config = dict(
    num_hidden_layers=12,
    hidden_size=320,
    n_experts=32,
    experts_per_token=2,
    d_expert=80,
    d_shared_expert=0,
    hidden_act='swiglu',
    moe_layers=[0, 1, 2, 3, 4, 5, 6, 7, 8, 9, 10, 11],
    router_score='softmax',
    normalize_top_k=False,
    routed_scale=6.29,
    balance_loss=0.00206,
    balance_bias=False,
    router_noise=0.3,
    router_bias=True,
    init_std_router=0.0105,
    lr_router=0.000849,
    vocab_size=21543,
    norm='rmsnorm',
    norm_eps=1e-07,
    tie_word_embeddings='early',
    optimizer='adamw',
    learning_rate=0.00153,
    beta1=0.9,
    beta2=0.95,
    batch_tokens=65536,
    max_seq_len=1024,
    train_tokens=277500000,
    max_steps=4235,
    dataset='wikipedia_en',
)
Below are experts of layer 7 (counted from 0) of a mixture-of-experts language model. Rows are named router (the router's row for the expert), gate (a neuron's input weights, with its number), up (a neuron's input weights, with its number) and show model dimensions 128-191. Each number is 128 + 32 x the weight over its row's rms, rounded and kept within 0 to 255. Numbers have three digits each.
Before each expert's rows: a language model's description of what the expert responds to; "gets" lists some tokens that make up at least twice as much of what it gets as of all text. This comes from a sample of Wikipedia text that the model never trained on. Tokens count by the router's weight.

# expert 11
Description: Year prefixes and spacing. Century prefixes of years like 199, 201, 202, plus spaces and dashes before numbers in tables, dates and score lists.
gets: " ", "–", "201", "200", "199", "202"
router:145120066126092153107150136104093162052125120080162187094120095135155171178143131113093158109093142086125119122037102091155125124147182150083101128084144159107086114101129114172148093160156133
gate0:133048125078131105076141140116132133131149137133177119139102126149146127184090146139143156159119138131119138093061115114114100157125117099138095126124069154158142128114141090180077142138132148
up0:114165158157181072191119152121157138074129169121087146138174176148129133068186080105104147133128111183110133170153114126106154161126093173143139142168154103123122109071158180137228161068117105
gate1:148152105098135191129093171130086089112049105118143171122131084117115130135128117172130115175134100122167117155121133106117211094115150124127109136106132138033144113127154154075067177155154183
up1:119145150079150165135134194145119103125107182178125135131122100085141069088124107110061105146202154165167121119182100118152168142140115098114090164140096139080191109119189118066070162169098109
gate2:127117146148119087147123133104196103109119133153055140148107110100182127139102135061132163165130104095147092190100108141116153167105152105147124126082085130120117163099119115155169205076143142
up2:105100072189166079121088123145155089087138140145145114100111205161127170162068120072190138124110137147135087097080096116114148189197116107176094136151116162171111158158125144172089127069085144
gate3:129179163169132156162120073182108178143123039113169148151124098148130111129123221120118091177104123061112136103137135177140106124165085087194133224133117124119152079155092113135149094085177111
up3:159148107142107120133121151111114119081084124173036116103187107116185095068111101109128103148183118136172095102164169155168121133157107211118130195103069132144102125149154098126090177100123133
gate4:121158102109114129104043114148156185149167107099124112138150185124082144159162164148113094155116119087159086106123091144151112113157125131138120105099162113074117128104150159204133109115130156
up4:103139167123111099186163150060099087110112122148109137143107131175150157107050098076081174124134119103089166152127101176079206135122146121147145134136102149143173097107118075134120180171146131
gate5:089111170175178092111109112127123193122102101086124105120103104126117150129115140122175115142064147137129157123063140112131136112103181091076133121191144113104157134095139186135114099122172108
up5:145159140198114168149134112154076132121108095093183130145167136163146136136142107202130102188170147154131132103154094120111089106099141157071109092172125160143127208142087174125080118139152147
gate6:160116150065093180087180112113109100109147087107142131176129161121107137177113187173155131097126138152148137152049122116102107122134174146110084067128134139127105164117099095173123154112150144
up6:140128116132094148159136172166128090091134143110092147133187202111103151145128179140149114146124122136125128176118149080133152120070143196099150145130136082125124174095167145175179151085164152
gate7:168136122137120121108181120111150110125071130164131047111095208086136092088083117102130138111133145165169136129096124093130142148160160171153114121151093182118145148134097100091154097108160146
up7:156123135162110120112143139160177130045112068177117103108146107110200122077101158127191101174123122112125109128114106117134150152148178114134095125149128115135091185124123080058075152103134199
gate8:149071133036077163122147119169176159094136101095132110140145150184128082164100148198127100092112112155117150174110129102084149111083135155087073060125092114198146110133176065189116166136074208
up8:149097127092136173131167145164115111213156097125120149137144164151128113136125173160108127152089165156112145114179084155130124169100113171130103104114051125169117153134106114088107117121126156
gate9:145003104157108160052137113130145154109125156149162150038078114104162110121101149126179060105146102106097106138128192135123111159122159073129164171131127132114122093146167112080100125091141156
up9:124123131110141158128067098142105154139150134165110147125133084114054125132165147155132129140113141155132097118115213099150126096118145130123133091182146132138142105156147134120117086157136182
gate10:090157101115123107051077134099172129118147094141094127143122160169116155142100159122110139097185121149104141146046120101112153164096178119115125164156117110149087124086114100168109108083124187
up10:083132135107193139130176140107161174184167118097190116150188191134109104102124163117123112135140139122135129117090107136108128134091103124144184120133118144084085106132123104124144100146115163
gate11:116111140119134102088185143112137150189108154143167132179184166126172181090097126106138123109151149112119164181065102103076109113092078135142106128149036090182111207107096139217126137067144160
up11:139056147116109128126197111124110094085122128090123115143161148153204138131136138142130098105133138113111075174121136090102136091121122092123119099130061125166116192139148142206167148126104113
gate12:151189135160144145107147147159187159090142138173118126169199146045096133114174106081172127105135109097112143086101136155106112137126128158128138127143134193133125162082112142195167134127173101
up12:127184191128118115136158151163100109108128176114067148148150175144135152091156166113115111170105155113168110158225087139121111087103083164185165067112131084080131173113114200116185149133068138
gate13:145146158170162089121174156084129128148122144140144118186107111057080163141083104119108148123089172193188083164122143112101154165164105091159133182179141163171075064146134102160158104126122097
up13:138184141178145128132156112056085145139115141137086135153084114070154152096134171123108110148124116108147067129122117079157128157159113078135098136163132113133156097164129141126171130143132134
gate14:132137134107142189107118166106116077174164063081130092120122118141062113131165099151121142125159119113151151185104161052070167150143140129105163070079113089174143122085159157092101133134150203
up14:092047137121207080151143150086149084112124134106139110158083122132139150129168122125122132117146094106125097160127165123091150144153053126115137051137037104217155150134152136122094096124142131
gate15:113176177149183056099150192080154151165150133160153073175110161106108157117121121114082146122128140131124144126102110169096117156176071129172101169115065155157077088131114120147143111109096093
up15:100180132105139115129089187131170155177117161109148090125217153122084142069189117103113117150126166148162114112168129122111119123130081130087191166140176123125050156158140206139152134094062106
gate16:125156142070128152096174209137157111187143159158107138167074196110140129112118131084172133128101097115146146188124108146093150138181118170176130097146120149153144155099162119110095185086088135
up16:091121145127151161130158175113115133212145165154140092147151137127116161089100162139117126165116176119144139096180136130114161132102087094138121167123119181103112191148130163124160142108089126
gate17:106131091085076126046139147103135132111131140140143164141137124093117151150135112210105115136116128158098143094212139122096172152126123137159107099118119130136119165141159124217118107104149131
up17:173101120140158091111130127153161081123146147146082138185147113117130124158124143169144140074144094143113170114088149122065163163149128114116102110099105123178159143166190106174120096160149183
gate18:134109150149087099158152107174126148126125131192110098085139126105111073144143071114141135138112167128135105090143101131077165140126096153108135099095096105103109100125099170096164134167066198
up18:140157133171089089142111143113166112111167157103056197092117113129153126136140141141146093152186101085061158141146141147157125160121119120163098097154102129137102183127099149043084112165156061
gate19:130104138150171109112128115107149118120133133155105123037078056162102136127103142109167109137153120138157143099106134114136108080140134132151069156111150154179157174143137125092129115121123158
up19:094052100143162181124104125115136140138131158136156106092080071156102115109161102124116153138085100091127131111189113112095126091183101088119088181107142165133207157135103155160130138144129134
gate20:100120128119142144154117205085146074182121148123135101137153127094156149111129084094136127124147139101098153114199121101121152105113163133127130082107154183088144124119189146128108199097129115
up20:168145140154071134142129057152074178105108101099115138136098149134084138155118180120139125146106130154164153125078156122127075161136087133140139129165107087124096152157077117184115073156162134
gate21:130142111137088080125071102168189149136117176188183135078144116147079147123157144132130142141102102186084177176138119112132123142135108137117164165173120059102132141164156174122160243072125166
up21:121060106153126120130128148122123189128139109123142144144110108110156113108099115112137136153167163095113115136143100172149127119158159095045088145149145156091218081092093153100141121160073133
gate22:121182125146113127106158086147148148136147140179146085144185162180131127147140190153183142117149120110128131199115120134138193134165118119190099112155142117160109175114147133109129139125130149
up22:131088131145118096183158071148117190095161120132119163174177126193159096148143134180090085198157154128164111136123098109159160146119120149111130137152108096135118097141130090107182111175108087
gate23:134247127107152179128127156106144111206132125161043163117124095117095149122145114120172117109116113124118099116174146116144107142121137101114123120147163174142142149166113220135095149144124104
up23:090159149166150160122149135136154115167123144153093164095129073095071142121159106108149148132103120126119118128178114159169105127137071078116139171092115169109103136150087194175111151157124031
gate24:120135133113145116113128191169199122120128170131179110121150165153101182091120106135151113091141079133140165133133162099138156108142076112197160150116150132127108129106158113165144161066056189
up24:135004097119096148178118082101063085151100143113132191101108107150172124101167073175126129077107098107113135087102128144192115112131117076136114107072125152130183073175133059111120141201171135
gate25:133083136138140210112198068126123106143122047105146064196158098122133115171118159166193102145149153156151169038097160124135077156111197131044122090087135142136162160137119156119127109163126178
up25:135131096163146137179092067171126203170148129131096104137061020132069115112182082105088079104083101194120123111179095127128102115142111049164105142128110103132122105145124167084109133081124174
gate26:092168150082117149128139131114106159172150109154140107153147130180170132153123152154172096184080133076154194127125097148054098126173100167144138107185120166203141167119150156119092060123165099
up26:130111133226183080121172158115112145111128180133187129148098081159117146149108130162059140093121164187155153104152151077112094098065118142102083209123107157092175099149100110126142143150086172
gate27:130056125108099141118095098124088102102136072138136119092084121154184116195083133172190142097146068167076114024115115158150117168124129114109153178109114090080147099121080112139110143146152120
up27:136048064078122140036085140138125159101079120118133142103135180102145109190106135150115149122076144124099153098090140134160058182168137147102120210129123068102117110134082104158167134135192144
gate28:184141139147167129107104147094161088109078103121091162186132111102087117124126189147189084135106101104237126124069154091064154098142126113157145135101109155141038133159164148077080101121152176
up28:107169105105156069153178132116148194133152082151153105008140141115147120114127092144102172140095138156126112147150108161151093116113109154058127101125121148094121171078136160121153132132055048
gate29:173059107066150093155100136096138115126109148127103166161218161166159148135194156129132166115122098085127127166104131091125190118147175108169137111095143148124144156148130078203151101087142207
up29:160102104093115136106142131117092127129170099135119145106113089148098142164128095167154164090136085135118157164109043149140183108142151130095141122086153077154156060150122099071121174174147180
gate30:107152148165187143081103117162126170125149176136170151134083117114110093116120125090190077150143145135142085164183182134140133141134097188191150161171122187098180143172151128092033137156080098
up30:140136142161206145105137153169169123101143139145061136159151154135116076135105088153146139110082188120114085110140117104094134156141133154126055126052122180124142126085073071112111163144166119
gate31:124050147134132135162159133179097154191126082178129078127119136159113169150143111151162138168099143166177106089059124127110111111094112090100161116143104079196155166134152180092136139171117148
up31:113159111137146106089096098127208117100124165119141075130119104110139117141118147106163139111103073094141126189157087154186138144175147123138136169151094139117124197091129098083167135103113206
gate32:160098122093156179083156111204089124102136132121144147072138133098165098111091158171122103096114112145124161080147128176147114125076125110146139168086122116119110125154076143140137159118127136
up32:102143156169084072153104153120134169164117086145134076114132094124142112095133115139152147082109122117113104094125086195166142150125143113122125203128136145129122123053132102067158177123083153
gate33:140129147129154151085083119156097175165163088126141056052141091181123047090167128092129184125124146113130136077160122122124132141167131116123131112088155096154116125136105083071148160161100178
up33:129169117134080101068164035146091104033148082121130142101119101138192101136150138127139183124154130132095117111058116091165133109121144099064129087090137100109108069128070100128092110165159132
gate34:122064148137153152091147076115108137142145109131129103065080126149150145120113106112129103056097137146129142144173129150136093170127128159158119107100138111191179092115193165137164086135126122
up34:142137081096111176123144167136120080148162175139126094133131102122150087154122127171128118129122146102129107125145097109137154137119214100063079129071132144115133161094118179077141123210083199
gate35:141048105126126019119124069092110085110114153176130196118115121156163177128111101148122177138134118129104119099062105121168121200150151109090153130139096159163131122139078128208120154104145110
up35:130075096076092130055171108156090061038130108116175123111122167150182144132153180141134123153128141116144138187088145082148146136088167152091096104116109131097147136091146156158129144151166167
gate36:131126163106139194080160137111104138096138108094160088163156163124147123126092110110103075118090134083156147143099133102125163131080141125143173139089094122162107139135179162123077049145169119
up36:093073179110141090150051167095050150145086086125088149109105149051127173081113154126139111101169104192135116146112202162077079106123132199131177139202135107162143179131150132167141157117120094
gate37:109146123153151083100177151061120124214115112106157125182143107123113151088108121139115140157127158161160132136087118136122150119179090123151157139153169170155084081159154111195136115142091091
up37:112131094182152131116165079096112137143160065149073111151102167056169116144121127100103147117176149123155106094078124131141130172172134100149128151083150165152070121141096078114172064093151153
gate38:127135122204126118099144116157165159125113136131053114084106084163134146135132060107160092131130091140099136039197108141137142139165121154145120159160143173094101167152126162124168094120118136
up38:108180147114071132152110181127115158139178148177150101107087204119186110129097159139108131132100127103128092153149096124105150174124100154092150084098084153099140201125148137075155125118101090
gate39:130163114066150156070110178114131157173143123069156093103139148204084065099161170106101083138082127112172172144130103102060138153132100138126159158101131113170074130148138089072139107148114162
up39:165171089114118107076119086148090072042142061119146124169157167098151163131106156103111138162152146126110129181065080076156157147107180150057148123127143123116034113110096140116092098181180183
gate40:119126111158127138115117146136217140118174136103142114153127072124116114143119171137144061095138124173120082070152146123139140150132158161130122138118104143150172152150106042171092078076130151
up40:080132135147135137150081064124142189186104142162125130091097154098102101133142109150098118105066151159111087144140119105178083114093124126175157080178124082169092068130107141174153082136085109
gate41:148080138058068229108133123154164137184154051103136149137144140148130067181084168144168104122124112130124139127108118125118088140130175121144125104091123114131183162182121054100053122166168159
up41:126145147146177089187136157141097153185107162134125093126098051147127120063136060136146131137157110124123176114211152176114148134172110076171135150141143126099163086120125160090136135084093077
gate42:123111134166113069173163164085136052139167131136083128106126110148119114138139118132107116115108154097084075071200093231166140086092141090108173195151109137095075095120088100072105127128137095
up42:130090112066147138097131095114100165123140116100156108092124143101108149113103168118119114114141106137139153160103137085101139155144125107179123080115097079122129151112180118157128082106113181
gate43:151124150096099102136153153153122131136092109136098132113138117118157147150059074159096139128157130118131119080158141192113164164070128157126181084056097171086120163095129165101154130134148148
up43:072168095069111118156140177129182119159171154110069121144181061166186151170131094122101176121154142096074129107183053117144147131086109116080083158106166138088134131087071130110156174168129094
gate44:143150118107100111116118125133090106199124115165106073111156163124161129109110117055128127102113140131125101174117116174160147150144100171087133130087101091122154117140082090181168079172116123
up44:112152149158101123111048071135185175107100113163093142185085015169109072141137144114143104149094154153128104149151137119150180153183053111144113139129099092113097140223135114106220098119105160
gate45:140155088101099113122132128158080107065162104120124142147139194146145149131091149175178102096094097138140130166107100131151139154135135125145178138134159101083102090127148125077153109176104102
up45:167130133052129134079185085113114117093142128088178156120155178162103136128150118151173136144138133114153133191088130112136189143082159120111129132133149105164176188131142142155125134151119142
gate46:134158135179102099163107077140097120095140129143085129136054136115115127145078100120179131098166075125086090096116100176131081122122139120134056129125164177111121117147121091087067144099096137
up46:140115134140122036136087119148119102182120081097166109117110160124098115164070135091188143089137110147120098129038126127086177146165165113154158134098095107143124064162103106163172140060138142
gate47:137171153155104093146141138079117084155128068130075157221148189121126194138100149139142170134160131150154096152051096164121187158165125136151127080161121103129086082157138136190110041095111129
up47:169109067126104122103096117110127095060115117119180176142173166154074145147155180097152135127162178113098144167092123143157155130133127136076140143099132123102117084120088054181124096176170143
gate48:178176131074130160063150173100105115101125073114136100110148152149087103136151122205120110103107101085145120204109100097137170126146145139158118151087172094135156105109183117073097173141159139
up48:143069127094146104090162130124141171161168117114192131133127162159123153118135136123152180105138104095156154181127141117142179110134152116159128117137121090167193143168152151176146129080113151
gate49:102143181110125115116106125170148163135151116143116148114154161079160178152114084156200106110101076134125103118142160111154154138104140124134119099102167186088133197087096174174092102129139168
up49:153116164096121165125098167144160114186156101142107126106099124142118175110122190103223123142174059138077116078090143104178133132151118026141169135159129142154152141156141154137091129118115149
gate50:091117139124084157186108154128098116103135155128116116091117136112153092111127137105142119144122115113126134138145093171126093155091152117116121108119119160156133118101101149125156116085127053
up50:184115105187168097103098141140152129040113123109127086091078138126128165122138087134138114132043129154113154153109176106090142180081170118093165131153131152134118158117134213097120102116115109
gate51:074087127045130172121140183128160135162132121103115135108129151129119127139136145135099126100101163120200122074103105172057116058144130146156153074173132123142127136128167112165057147173104120
up51:161112107065117112128141174165145147121131093106099115114145135118175195147138126092093167129066115091121119117075116133137078150144108159086130071157124131113059152168143153123115132146138164
gate52:140139150172106083172180081054116116090116096118103108181148093092219132150090124169109165102138130126130127071052153091123122126130180071082142156153114157127175113142093134186156090161130143
up52:099173130078126133163067158216109131144130164150062165099177157152058128082201136160152140142094115145093181146201142130110140108147093181155159083136176125155157152102124152113131183079110141
gate53:146134152071167096128178105177123134127142101143111148089117144146130123123128076126113080105110121119137156125087117135036131166074113150113164139100104166174138069115137132104124137152128145
up53:077198131112134110129137095123127100147113120150143178157088153148129112130132174104123091142160101146128186104078165086113125136067046165151104139116168140152153105151101165194138024149114133
gate54:112186140183130094156113095097143098073122179156117205156098124100161156104086102126131137094131103120121101125150144132126125127147168086151135193198114132084154068126089115148168133112132086
up54:100038095155157108127134146105220129162147192113194096142038161128128157119076122080149101160136121076130141081185148114153114148126147072156088166158129155176175123166130131120141151109153138
gate55:113078109115163090087107210134127123155160136131161109120166136183172128094115146154103063149091126111111127029159150152159103131110105117155130161168100137113102177122136156113149121137067134
up55:138056086139154156148141150170150178145151155149179109119169104155159122092116156156126074135126163119119133093219146160143098103098067126092150145149165181082118175128133142091141114131153068
gate56:149151117177098115169168118083145092101134120141149128131107164136123120166104117124117141091143151119127175138099117182120083133065095166135141067100092131101083129103114108087107092091136106
up56:178050168119082085136153084132140142151112136124161089117141107234085114134115177138115114140094100129140093088106151113115141184162129115155102105103101128173128069145132147158131170079122141
gate57:085099149193130079107152107121136114185121168157137146156109138193187139113120147124140141176133088163106132160158163086100142130095138132147162139109129160166119082119101139182140121120093101
up57:118203153104093095106041113133062150092124121129080138140115137134098153100087136119095166151125092154129168138102163070176120116182134033162148129128137128083169097153128079115090123121165151
gate58:127083108152139111121098168114145114116152066143158187144103191153124132140138127093171131128065071151104105095095158132080084145153166162119177099154113109115154105128167106155095071083158178
up58:141206134103081151137171107183152052151152159181117072111118117116141106118120131114131101147232126101084121106094128102109137151064139158129122156113109154083136192134133099138122176129164100
gate59:135130166126069206100108140155100070126142106123152115214148135154158129180081124153157135144146121105106172071093156084109096153128189121113133175068125113129185138164149096164081122173168148
up59:129116126114123177147144123098143101077184072126154101193112097144180120167068081189116109100137126095135129158024108114130126140114148122122077159141153090114161095146126093155088142168158184
gate60:136082128128142103108171107087126128131126160139089178156142180108138159107147110097175128119136092150185174079131131154134090147111075128174138144112094103140127145143209148154205065154153184
up60:114210154129106132113100140125157138163111084112153057127178106127130132146136142127114168208106089134111146171112093102125100169139155115112093099161155099135124142096119152170099187105126089
gate61:145206109154178110070121086138120095084146041125161071141117121175112109149128184115086128123125115146147161097056145132102094134129128150091134073109140091132101069123125082104093107127156156
up61:115168125094175149056128181130122150098134127135120117102172169118123055126136143086091143104109169124153132174145136145115153155122053197132196104102116157191079120074132116081116116129153154
gate62:088127169110107164113175115208193138170121092153075155191092140112123178136116165209196102128100099081125135131096120126170161097085096126139122134115116151140154123102191191100094104109127104
up62:140179148126111167123122070118128197217165109121158128131138096189164146145142131145187094138136110137135105094134125113179096126143138138162150113168193075082139155157136140171106094091168154
gate63:098142135149095131152124108211168171181118070067089143140108038165047144137137144180168081094115147095107172140139099149153115089150092061108116171144154146150100142160049142110116116126136122
up63:116231132108136163104117122144125167147131091136105136095062125091074118115132153106128111139142111104072114124114116204166123147129099087121093134176165152126118188138114170097108121186118085
gate64:078121134151084132131148102142154172187147101164113105106162121118189152119085097150101086148073138152111052085207186129172100151108102161124138148171172117129126161166099105143088087136124086
up64:127119125147139142149114118130164126099132128176212143109133179103114155138141158160102168133081123102099160127142111092196071090109096145114118095140183197158116135107095140054108128169136129
gate65:113157185146153133111130096097092097182134123132174177135087185118084111149108102085140108133151136111101105150116123109111099107108116145161176166113075169144110084131151099184073139089143079
up65:101145130086178114099165141165085164201145128109168133158177040136096114070173174101102100120125152153119109076183162133071130144116112159170151149147129116148149059160113132188134123121097091
gate66:141129147079099143127159097125148102134166116183158144052088124147174143106175131143151150153112144144119095112158154106115138100123184141117155130104129176089146109138123146081141211149076184
up66:101094099137172131114154201103092191102132123100151139164180084135107101105156152089084060103141158155132147170111137127144130146125086098098121157148149040216142126147129143123100080130131080
gate67:155048110109085140083144163150111134067100094117151139069100164122179121159122160162135115092149126134096139128150134146087092124147168115144117167134114125098097125169097093138079141156192090
up67:143136141154126144141064129115182100107070153091092142100139084137116158144141155111096096142161176140145134110171139118119077090094128132114137100097117189164085139171094119107142121124137100
gate68:129079141085142162144162145071141145172128127139163137130168049094122125049116056094103120115145119143135132190168084148103145127133053106164192088124111130161112168153111173116132174162119085
up68:143068115142070210061141056095098132136086130153147107085104114117161119085128102094134104070064171176169111156121161114170159137133178073134125098098112136182116048114128137119094141192130109
gate69:099098108182113132173041156051109161179104135127167123153129175127065116143066131072150132072188131085140176058111147109116128139116054096153126120169088145160081141116146133152170056101142113
up69:129154129079133122132193116154108127148144104149133177148148102153165111096065156151086141126144117107156136114159153095134117107091153184105129113139129130123113210105114129126169116102106196
gate70:099157138141107105150165163092180114182136167151096076072115098086152170117084082138092121135157174122130125149144100159144165154089121126155093080055122106103193111091170142109154165092142086
up70:125108129171125139106103082128097158112151113163192129131140108152109108135095164130099102078139119145125106117182106118106108099152098182119100137189143134185089100118045114179118101197104122
gate71:127159115093098151126068157126193161150122139097093131098162162108100117090162115108112103093129112088113144138183138114167137187164064128148143078157115128100076175175192132164128168080142092
up71:103132142136065105132141101145132087127117127185148100169116147134050113131172141109178123137144168112118123159178092192159145168047108093161112115148165056137146117113096115172102142157150185
gate72:113156140101095145133091077074138055126120133172075161129078103119153144123102080130113088116214133128158134147140095119124095112131130120089058083116091151091191108104113100040090095118130118
up72:071098129087069167137133205128167123165130154156146111114133105108190047071142154105107126118153139135133146124141121112117181103099089145105127151152112139122126191108144119071137136141124147
gate73:150209156106109119162091132106200131170155085154112139196143153119089142191132097159125185141173093120115163085089130112113128154146149168110132110162171112116102059166097105150115136082142112
up73:147107139161119143094071089135179141177103158155161146093061103121113107097115133108126146206072126134065177153195111117109128123133120055120065159135107155156102148168107186117170150111081109
gate74:123078165127097097139182094120154066151145119133136106198202115116147078168142180127169127128168128165113126098127183091149198132207169131141122181128101152141137169143119128137206119130062174
up74:164105106045088150073119176102163076081136100109129145153163136118146138141133146105101115121104149118144133140069132114097204147171122121077153151100136070126157137136138093144044141164169126
gate75:149179172163079148149153152185169145078114093148168127128090102173189143166094139160149100144090125178123120111135148088108131072085117129129150102130152137176140152161092103166065117139093133
up75:087144146104121082176150141094179164111119130142183146089085176170135127139129086177120149128076121115135158118194139101146116125112065130082168109097134059208125130124124134087122100162088083
gate76:161069129106108115104124107081166107148099083126108133101151164216137139124126138163198110126157140131143119141150119097197168119112146105098128158094167070172169100140103160170120109110111154
up76:134096163096058116058144130119118095159140133134142110137127157178142188117097099104140163136159133084138173182057094127123163148097129172087115085100109092165174107109100114235112144129137147
gate77:142136154084089069149127199129172085074137137157142134172168102068186147107054111142149120102143099106174151222151121160155216114131121139129131155118143089152200093116173101106097152084157115
up77:138144173088113108184095146109107130099122168181131118189150157087152132103112140090088137136102127152087093116163110093148190122139110102100102121173132168144201134113145088092082099111063087
gate78:114183103167156120112212161145124151127180128134134128086104123161118114149116065186182085127182127126153064115159124164019136125103134115127171084114078114124126113160172113124114109122130094
up78:083111175103141161157145135085111096188101128118216139145122131136138093154104118080057156085141149152132130138095145122110084152087074133142164125092153178142107125163131131109147094139104149
gate79:169167082189136079123200159156169128148147137161124109149157118193165118116135093145155132080126152130206126136123172088113127110139100159170062106183162110092107085160118132159159147163164134
up79:114122144108180132132115121080155090192139160085133183108094115064057162136089128128080185134105121126075128158138144118089151157151096089104141160109146198134166120120137083129095145165127121